config = dict(
    num_hidden_layers=14,
    hidden_size=128,
    n_experts=4,
    experts_per_token=1,
    d_expert=176,
    d_shared_expert=0,
    hidden_act='swiglu',
    moe_layers=[0, 1, 2, 3, 4, 5, 6, 7, 8, 9, 10, 11, 12, 13],
    router_score='softmax',
    normalize_top_k=False,
    routed_scale=2.0,
    balance_loss=0.018,
    balance_bias=False,
    init_std_router=0.00781,
    lr_router=0.00186,
    vocab_size=8192,
    norm='rmsnorm',
    norm_eps=1e-05,
    tie_word_embeddings=False,
    optimizer='muon_variant',
    learning_rate=0.0035,
    beta1=0.9,
    batch_tokens=[16384, 32768, 65536],
    max_seq_len=1024,
    train_tokens=219700000,
    max_steps=5888,
    dataset='wikipedia_en',
)
Below are experts of layer 11 (counted from 0) of a mixture-of-experts language model. Rows are named router (the router's row for the expert), gate (a neuron's input weights, with its number), up (a neuron's input weights, with its number), down (a neuron's output weights, with its number) and show model dimensions 64-127. Each number is 500 + 25 x the weight over its row's rms, rounded and kept within 0 to 999. Numbers have three digits each.
Before each expert's rows: a language model's description of what the expert responds to; "mostly gets" lists some tokens that are sent to it at least half of the time. This comes from a sample of Wikipedia text that the model never trained on.

# expert 3
What it handles: Markup and table punctuation. Table pipes, list dashes, heading equals signs, periods, line breaks and coordinate symbols (°, ′, ″) in infoboxes and tables.
mostly gets: "°", "′", "″", "}", "^", " ."
router:457510474526500520558513500482481512518461539492443466493471538482484494487453478531494500504524470481511467497525518525482508523489534500471499574502497498460490509515508498518477455532546503
gate0:496548498507534522546459493514515482514501479503476474488474529495491443509484460490496503494510490491522475483470523516527491502502520508454475530506492495522497514504474496483515491517523529
up0:548464512511498481525519480488520492526457480471441529440510487520456526468510524539498504532511502493498487479496484491467522526549494538488554500470481476486524497492447507464508504526491509
down0:515485426478501480546511480509527497522510490507527511547488464517532523503526520498521450509533520499497487560464519478485502469460486513512475508441474510526492471467527493501521515495516506
gate1:507494482509485535517497507514497471512481537519449494484448512446516484523493521526507493545503457445544460505494466521513503511536493503522501497486498518484525497501469478466510560473480508
up1:551484534529453445457507502489497491505453525506514520516506520541524496498531508482511474510530482473482474499509486515508510512490488428500509483536516445478493464479509495478484475499498465
down1:517546516473497561496510549513542500533512521466498480517493512513494516525497484526508493501486504481521476488482479524471478489545496457525489480477507499529493528538502527476556486504470505
gate2:461507505493477501510513522503523517481467497496494505481502400522479490429506486492507483515525488489507491435489532532486489522530520529455509490461500478486483495487475514505524511537467521
up2:480482479525505512518521512516495511483452517525487515492521506519504494485552485493503487480515497537501550483485460524514519440537513498512507484478530530462510475468532549493515518503465532
down2:456484529477544505496532469509488468469479503483511503505535557493517497486529540554463498471493497511497488531503464487473504506545495488535508515480546469498529509502441505528447510527544492
gate3:526449473514516481500453522468536447500513516535493512511547475499455519492481481535474475514469512525500505483510478517468488514484477489491496502502484519503499497547501547495500499507458501
up3:503481514517534545533499517484453476462515477469495509486471483469508484514524504493511475518481519504505451491499534529493511463525454523507495497467497523490546541461483529536484500434533501
down3:501486477447507534515491493524514507486461487505483476504468479522542479503482533478511509514523530518463517499532540470518483520519479496549454455540516498475516528461517480475523478536486505
gate4:467484510543482505521493501507501487516518470478514489522520493522511501512517538466504452528473515443501496502492596479508483448548534504487498500544492504455506517517512477529515502485467513
up4:468505481463470562483459508520510536508517536511504496479462524507503491524458506482541515487524506461506521455450499491460533458533522544514483481524492476504483522462488509505546509488489521
down4:499522525520507530525528477489495464499473539512478525482481516490470490482509507475477456522479516494477455504484522524498519506466543485516507509542476468501512521482576526513498529477549520
gate5:455467488483489505499521490498456510476510498534494455484482564510443520420524504490512473503510451524470504484458483460517481534493548542483488477516503524490538508459497519508516513514484482
up5:473457502519510520511506481481506461498475502501470516484515476468460522493528478504428509508523480517511496492521462536505494506489518471493522517479505540503485477474470546547500510492531527
down5:424509515467509528481509482504550443484535509476471477488523501527483469485474508493507475470517497478464496501466495467501506514534512558486517499522468528544503490507458508462535443470418492
gate6:499506493449553503492514512435510482484478478518521489487512509522482480480496512516511479503493476420509516510436505477522507471464495474498525536473494497506511472502449517471472507455507554
up6:500453506474485449493500540471520493511486516526511519505522484514501533480474504506489478487473530464506468516468504501485501522510472487506481537447537484542503536475484485492489503526490508
down6:489452493513532487510508486477508430539495453504520513487502517455520471510545475478429485466530508509541513500494502479502493502473521443518482526471507484490480493459499481470487499454445493

# expert 1
What it handles: Name-internal word pieces. Letter pieces inside proper names and foreign words, often in roster tables and lists, e.g. Sa-ele-maekers, Do-her-ty, Charles, Mont.
mostly gets: " John", " Gu", " York", "ka", " Har", "é"
router:535511531544483500492474483493478500512475457491453546483543511499560522518520528510518493486475510495465502514488478481524481487514486498530480490517506477515479523499502533500500559470462472
gate0:509494500475496472513525468502510469473526499498525508508532539523512511518540480504476498480540511516485480461512523511498520544466531482465521481493504485485511502476512526479479515476461477
up0:516492535521500515481518503483525520483493521506481498536460484518513495473464500522555494528516554462491502530499484465522518495487446518491484497480478487555509526491559520547496535500522458
down0:545514506477482479509519511483502474477465471481513495446489511464517516520490507531491489465481485473499490492463483519504529457552492509510480478468503499466496511524460511475501516510527501
gate1:462524515479488477488492508518461459492483509461496524538473518485550497533463521518505496528463486494526486486457527527516451493487543509530467526458489515467491475455504537524550526495481510
up1:527522508520515478531496543514498521526518547480519528516473490478512520533466479478527468523484512497509494529475554496499495520507539474511469501516489491495532516532520496531476508500518503
down1:504528512477484500525523511515491516500475511491522469501507490570469542479484535483515462503485528491465535515507484474495525531511525529529532563490449491490477480495513509489503448526491492
gate2:476558471512495485508467471475478492496499489455480534540470531461494460528493486511499472535491483447471558484488509536502504467484513461493512499506461493503492513501473506501453554508529504
up2:470529478497488495519489506505461531514532493539473531522503523525518478443492504513525519525515502531533544476480510477499507507514452489507500509489483510511452469498479460518480518523515507
down2:517528498468513506485488437525503469560494473541483506495468495523493536488444519506530488497503498486480506440513475516503518496490494485447522545470547484510526493481483487475511501492509517
gate3:470498468477498529492513510501495456521493530488439489505480466494502502548527547546501528495467484515477468538443504459437555499514495442496534495499481452491503451472465491487514491494490480
up3:513496464492475490486488518530489481489455502506465517467507507533521511486504438482504506501479484520468508471494506468517472482459521493475496496561543502471431548517509555493514532479508480
down3:501494495535541524526479511477490523521513503527500510469530515466532514483524529481515466505503517496495540513561500462532467509494483561494437513494525500519486522504532488504481503497529481
gate4:484520519476513508518515542551485510466531520463488509542453490529495486533518524520495540469509510502473473475522489513532523476462465487494457500440489489505489470522479492514472466495499510
up4:467472508495488503486480476512534445530499496537459482520480477499481470495497536460512494457556507490515510504516497493519511510498494512491505496516525480441457481534562441465486430540494517
down4:478495517506510495525495500533517456548493501460517505516523463463543470521514499489465521499515474498469525470525484508496496518505501483490525462509508457538465516532499500517498463528508491
gate5:535527492506493511513494530516523510514537498511498484472519498533481444479484473515488492471544475515509513475503499484506493488483462496473504509504491484507531495467471482564495506511542475
up5:506487485529457537479490478535518528495450497472536501486504466471501499524516498517464532507524528476461520491492537496486520491504524461495496455481548462506525465502508538499476523522502513
down5:498465503505527512463480506508553481528538461488510476489497495508437484437488519566515491490514550506508532505498475513469514530518509501514459469510471499475516464494480481524450535530528524
gate6:529514548500498532529528509500498471531482459517511529513487482484525499558503548480523487557518482520458505469502503503527511465542483505481470469449505481467534532518497517493452515479516499
up6:462504560484483567473506518498476509464490503503526553516498524506467522492503512526477478491503469523481501532504521518516524528484472484531480471460495496465553498524516450526536478487502499
down6:507530499516519492496528489495488485495493526502506551520518509516504545450498553486515463514530495480555505494522479532458536479513479500529473486468490480482496441534511509543469481528561508

# expert 2
What it handles: Function words and verbs. Prepositions, conjunctions, articles, commas and auxiliaries in running prose, such as of, and, to, was, did not, preceded by.
mostly gets: " to", " was", " and", " for", " on", " of"
router:476497475480529473471520506534522495498549505518577463493532466527467522501528525479496508465463480486483526514488516470483488497489500519497483486496512529487490482485519468493509475462478534
gate0:479515508499501465470495520534513522530505487562536487503542540561473485522486512537523517476461499489504489471502516474505495511523512514502518507465500520512482511496506478504504511453493532
up0:499442522492531497472553536524549510491488501512497452520517492509449470512532542499488506451492497455438514524516531468511513469517501499489468496475446511502476511524474484476530444473491493
down0:505509481560523501519506467484459487540470532474503492502448504475544505445501503472521498566496496525503507511477505595531501496490468487485502516514545514506513481495515504517498507536484489
gate1:494485529520482507515556484519500512480511465486492508483524501516530527462483475466505471536471504493462453499490494471448536486484495479504466477461518508476477519510469502513472454541519444
up1:509490575509512475479445522477492475510491508486494499491521436466557472525520509520501490442480457497486500494500496499538490526522508499513489544495490518535533518505531555537504538470499492
down1:531491533523519498528513418537511512489527552507526494477454524490523518493505512489496492499460522510496495501537474481511520486469548510474470541538505475547520495493420508523543486496490503
gate2:498532502481477489503524542448497535515488504472485480488471524479519492530520518498510510501504508523478472521510523515502500485476520490524489489523476466586453533501475449508527513509511525
up2:490496497546481517476504513516563488429534511533467482477509556497490455544501477512470487497486530502474557475494505516483517505513476500458497517529495470497500467496509505529450449512515521
down2:486494484494501501524535551497515492527470493507510528488500550472500494502482495505499481514474491518511558530510517522553473474493526469533487503491523487500501484493481493494533485494498512
gate3:490477486514491536492482499509527491497519524495452511480558522484520488550540494456474518511479466511483488467509508473483504483540541491532507512543560527529531471507486513480506523492511506
up3:506464491539495488527436476479517503505510505458503521487553516477490499492456529515514482523505483506496505484491551488492535473516503501530497531518548536528533495493463515519476530482513522
down3:528525507530479487487471474477540512478526469481508485523517492501484492484522519490514501527521452484526503512482545540526481492465510516465512520497536518511513531505555471504525504490469532
gate4:432518479498505481492459520539451525524525480508450520481487530537503490493494483531508482538524504534500464502496488466494492491525527470490490498493518490537536448512503505513503515503485532
up4:482522517503485461460456524525482529496555526517476495464470523509486511506533521472531477482505517473500516541485494504521496482531514497491501528483528485486532488482546509522550523478471479
down4:464495478516537492539488504506507499484521450501486530519479536542446476514530530485482507496498532519496517555489492465501488494526510484482510503493497463542486501503576491498515523502509554
gate5:490490508510485496523501494483515549488504487509524514501480502529536495512475545487513503533490506453483518461475506554508490516517547521513538520502493484564537469517507477497515522482458484
up5:514508510494495474501517503475453512513515450450480520511526512494500501482538542500507469526489475559451516482483500513494472471486546519477494542469454509447518495486486498457488524522545497
down5:526505473524491517481496553487521485517509496504585487504466474508524514504497509506524537535523487479522533483471527531499497519541515539523545555514493523531456488488532508553495499503466467
gate6:497482521505513518491455482512473479487500476533505496460465508522521496452477523497484495529495477514462527509524489504529517543494505510502482477479499525478508486509495518495504501517489486
up6:478463489496526486546512511487477559448512496476444511525527519478528490521498521479518461503487467496513511566491480512510514513483520513523495545532498496486512516524479460482505508500522521
down6:501471532488526447548499504471520539506473508487560484505552503530466509487518483524461487468506478471519469541484505507502512511522467529503437516501475501498525487483555483508494495477499509

# expert 0
What it handles: Word-start content pieces. Opening pieces of content words and nouns after articles or possessives, such as co, inter, film, under-st-ood, out-c-rop, plus quote marks.
mostly gets: " co", " inter", " film", " cl", " number", " h"
router:535482530454490510473495508496520500477507491497492531527455482493497466502504476475495499541542540538542505476497484530511515493511478479501531444477486498535545481506458498483515519543514490
gate0:510506518519503493526491546504541495524462484471505538478465502497482463486507469533469508509541553499517506502492505454480478521500481532501515484509459460487512520470553541519504457465541529
up0:494464517489531468499499493531497501503496476516524544505471480470519472482483494505508531501515511504501479521485506529526495468527519524511421537445477467524523488465470469496507501534504448
down0:517497504488520523499473505478503506483498497509457509501501470534517490454478476477479501492529502489475474500490530493518525466484462538496507486519502485499490536484505553439455500499501479
gate1:501530547529548478496496447516471495467519520517465499526469537532536488523536516470510446485500524459492497484511507476506497491534435470467504512504488536493515499499496521484527459514462507
up1:514494504479449510508511481524539522527475457498508517511516514513546514473474498469521459524486515486518479528525497512478499532509486462520471505507502486521475537504490524510521531489444502
down1:493527507467522494529520509505511474479535487500517516512469523513522471454503491518525553509531515508520496517476528533527504488490499478481493513521527487522487489498437481486498538575482515
gate2:549491480500471502534514547494479489494502507498526465448494472531513444461481472530500468517502529539510515511508516547509495516480449488493535507515474515505505446464486533483516503515519509
up2:488507461515490439470446538471459504507485503473537524499487528478517522482554481513516489446530540490523531560538518510489479478467519515514514471530489518472487477482482504481523532496473502
down2:494509494497494481512488534519503521494502512522500478504497561532438498533509506518503460502525499471481496514477492531534525464487507504472487550542496530508506443482485526515527513457468468
gate3:488557509500509534533481496472478479514509516517440480472481508496514477508503514479489528532502504541498513521536519468537552526465498529511477467511519514515483492475476539533511507510519494
up3:508476503539501475472544493545488515470478503473502491488479499475518490508518514487461527508548560520498471527466499523489461525524530480485496477484511518482448473461476510533564473503548453
down3:519524442505515451490550518511500519489524515497488509498538465486500537441484524519555466491493510504513516465513507504509505504517534495529498528495495514508472527497455480595528537501512521
gate4:520493533496507490475502554495551527554467483493533524503507425557488486562525476492499494468508533495473493465517516474463506524491512508496485448486490545483472515466523521499517503503519499
up4:523460497492460504486507513505473514516495522515471531489508505499499482547450465475549486499498519551498488492530493517502513506521509502537517501509486496499529482503481482482520516516518509
down4:452490506486460489464561510492540478457490508457504534483524466498532489488477501487515430495517473540496526505496498518506469495472511491484494496529479538518546485473548488490482544468506519
gate5:497460504500528532470511503536467537480484492526497510494474546482499479464526522518458522489534547528482527527496521504503507535483509528534514488494478478544472498509507440502481518491451538
up5:480522470505503523526461475482467489555521497541513476499504461505513510503503485463464516494537470482486538455453472528516486437499543508541505507477473540473502513492510490478479523532521557
down5:484480535506509493513497501488478535520494495501515483476475527548489480507524500486501476493504540471509501505542454473490521520521537473497484479531511482496450523500516515506453452490500519
gate6:491514448541515458484476511486530467466497473502485528460528484541460523512532494487483470442460497520449487509467514494488504495531478481526496477516458506505498517463524476450498497505471488
up6:467518537505527494507487499504553494529498502528510466501475458482483524440469470507472476497493504518497533530480493516547495517490460498514495529513477525464474557525542433490502495521515499
down6:485514513469570502488543469523481514528499483463563503443509488494467468487475463506478482559496488486507518513519501519465465493521556518498429509501483488462504463493501522493501489502475520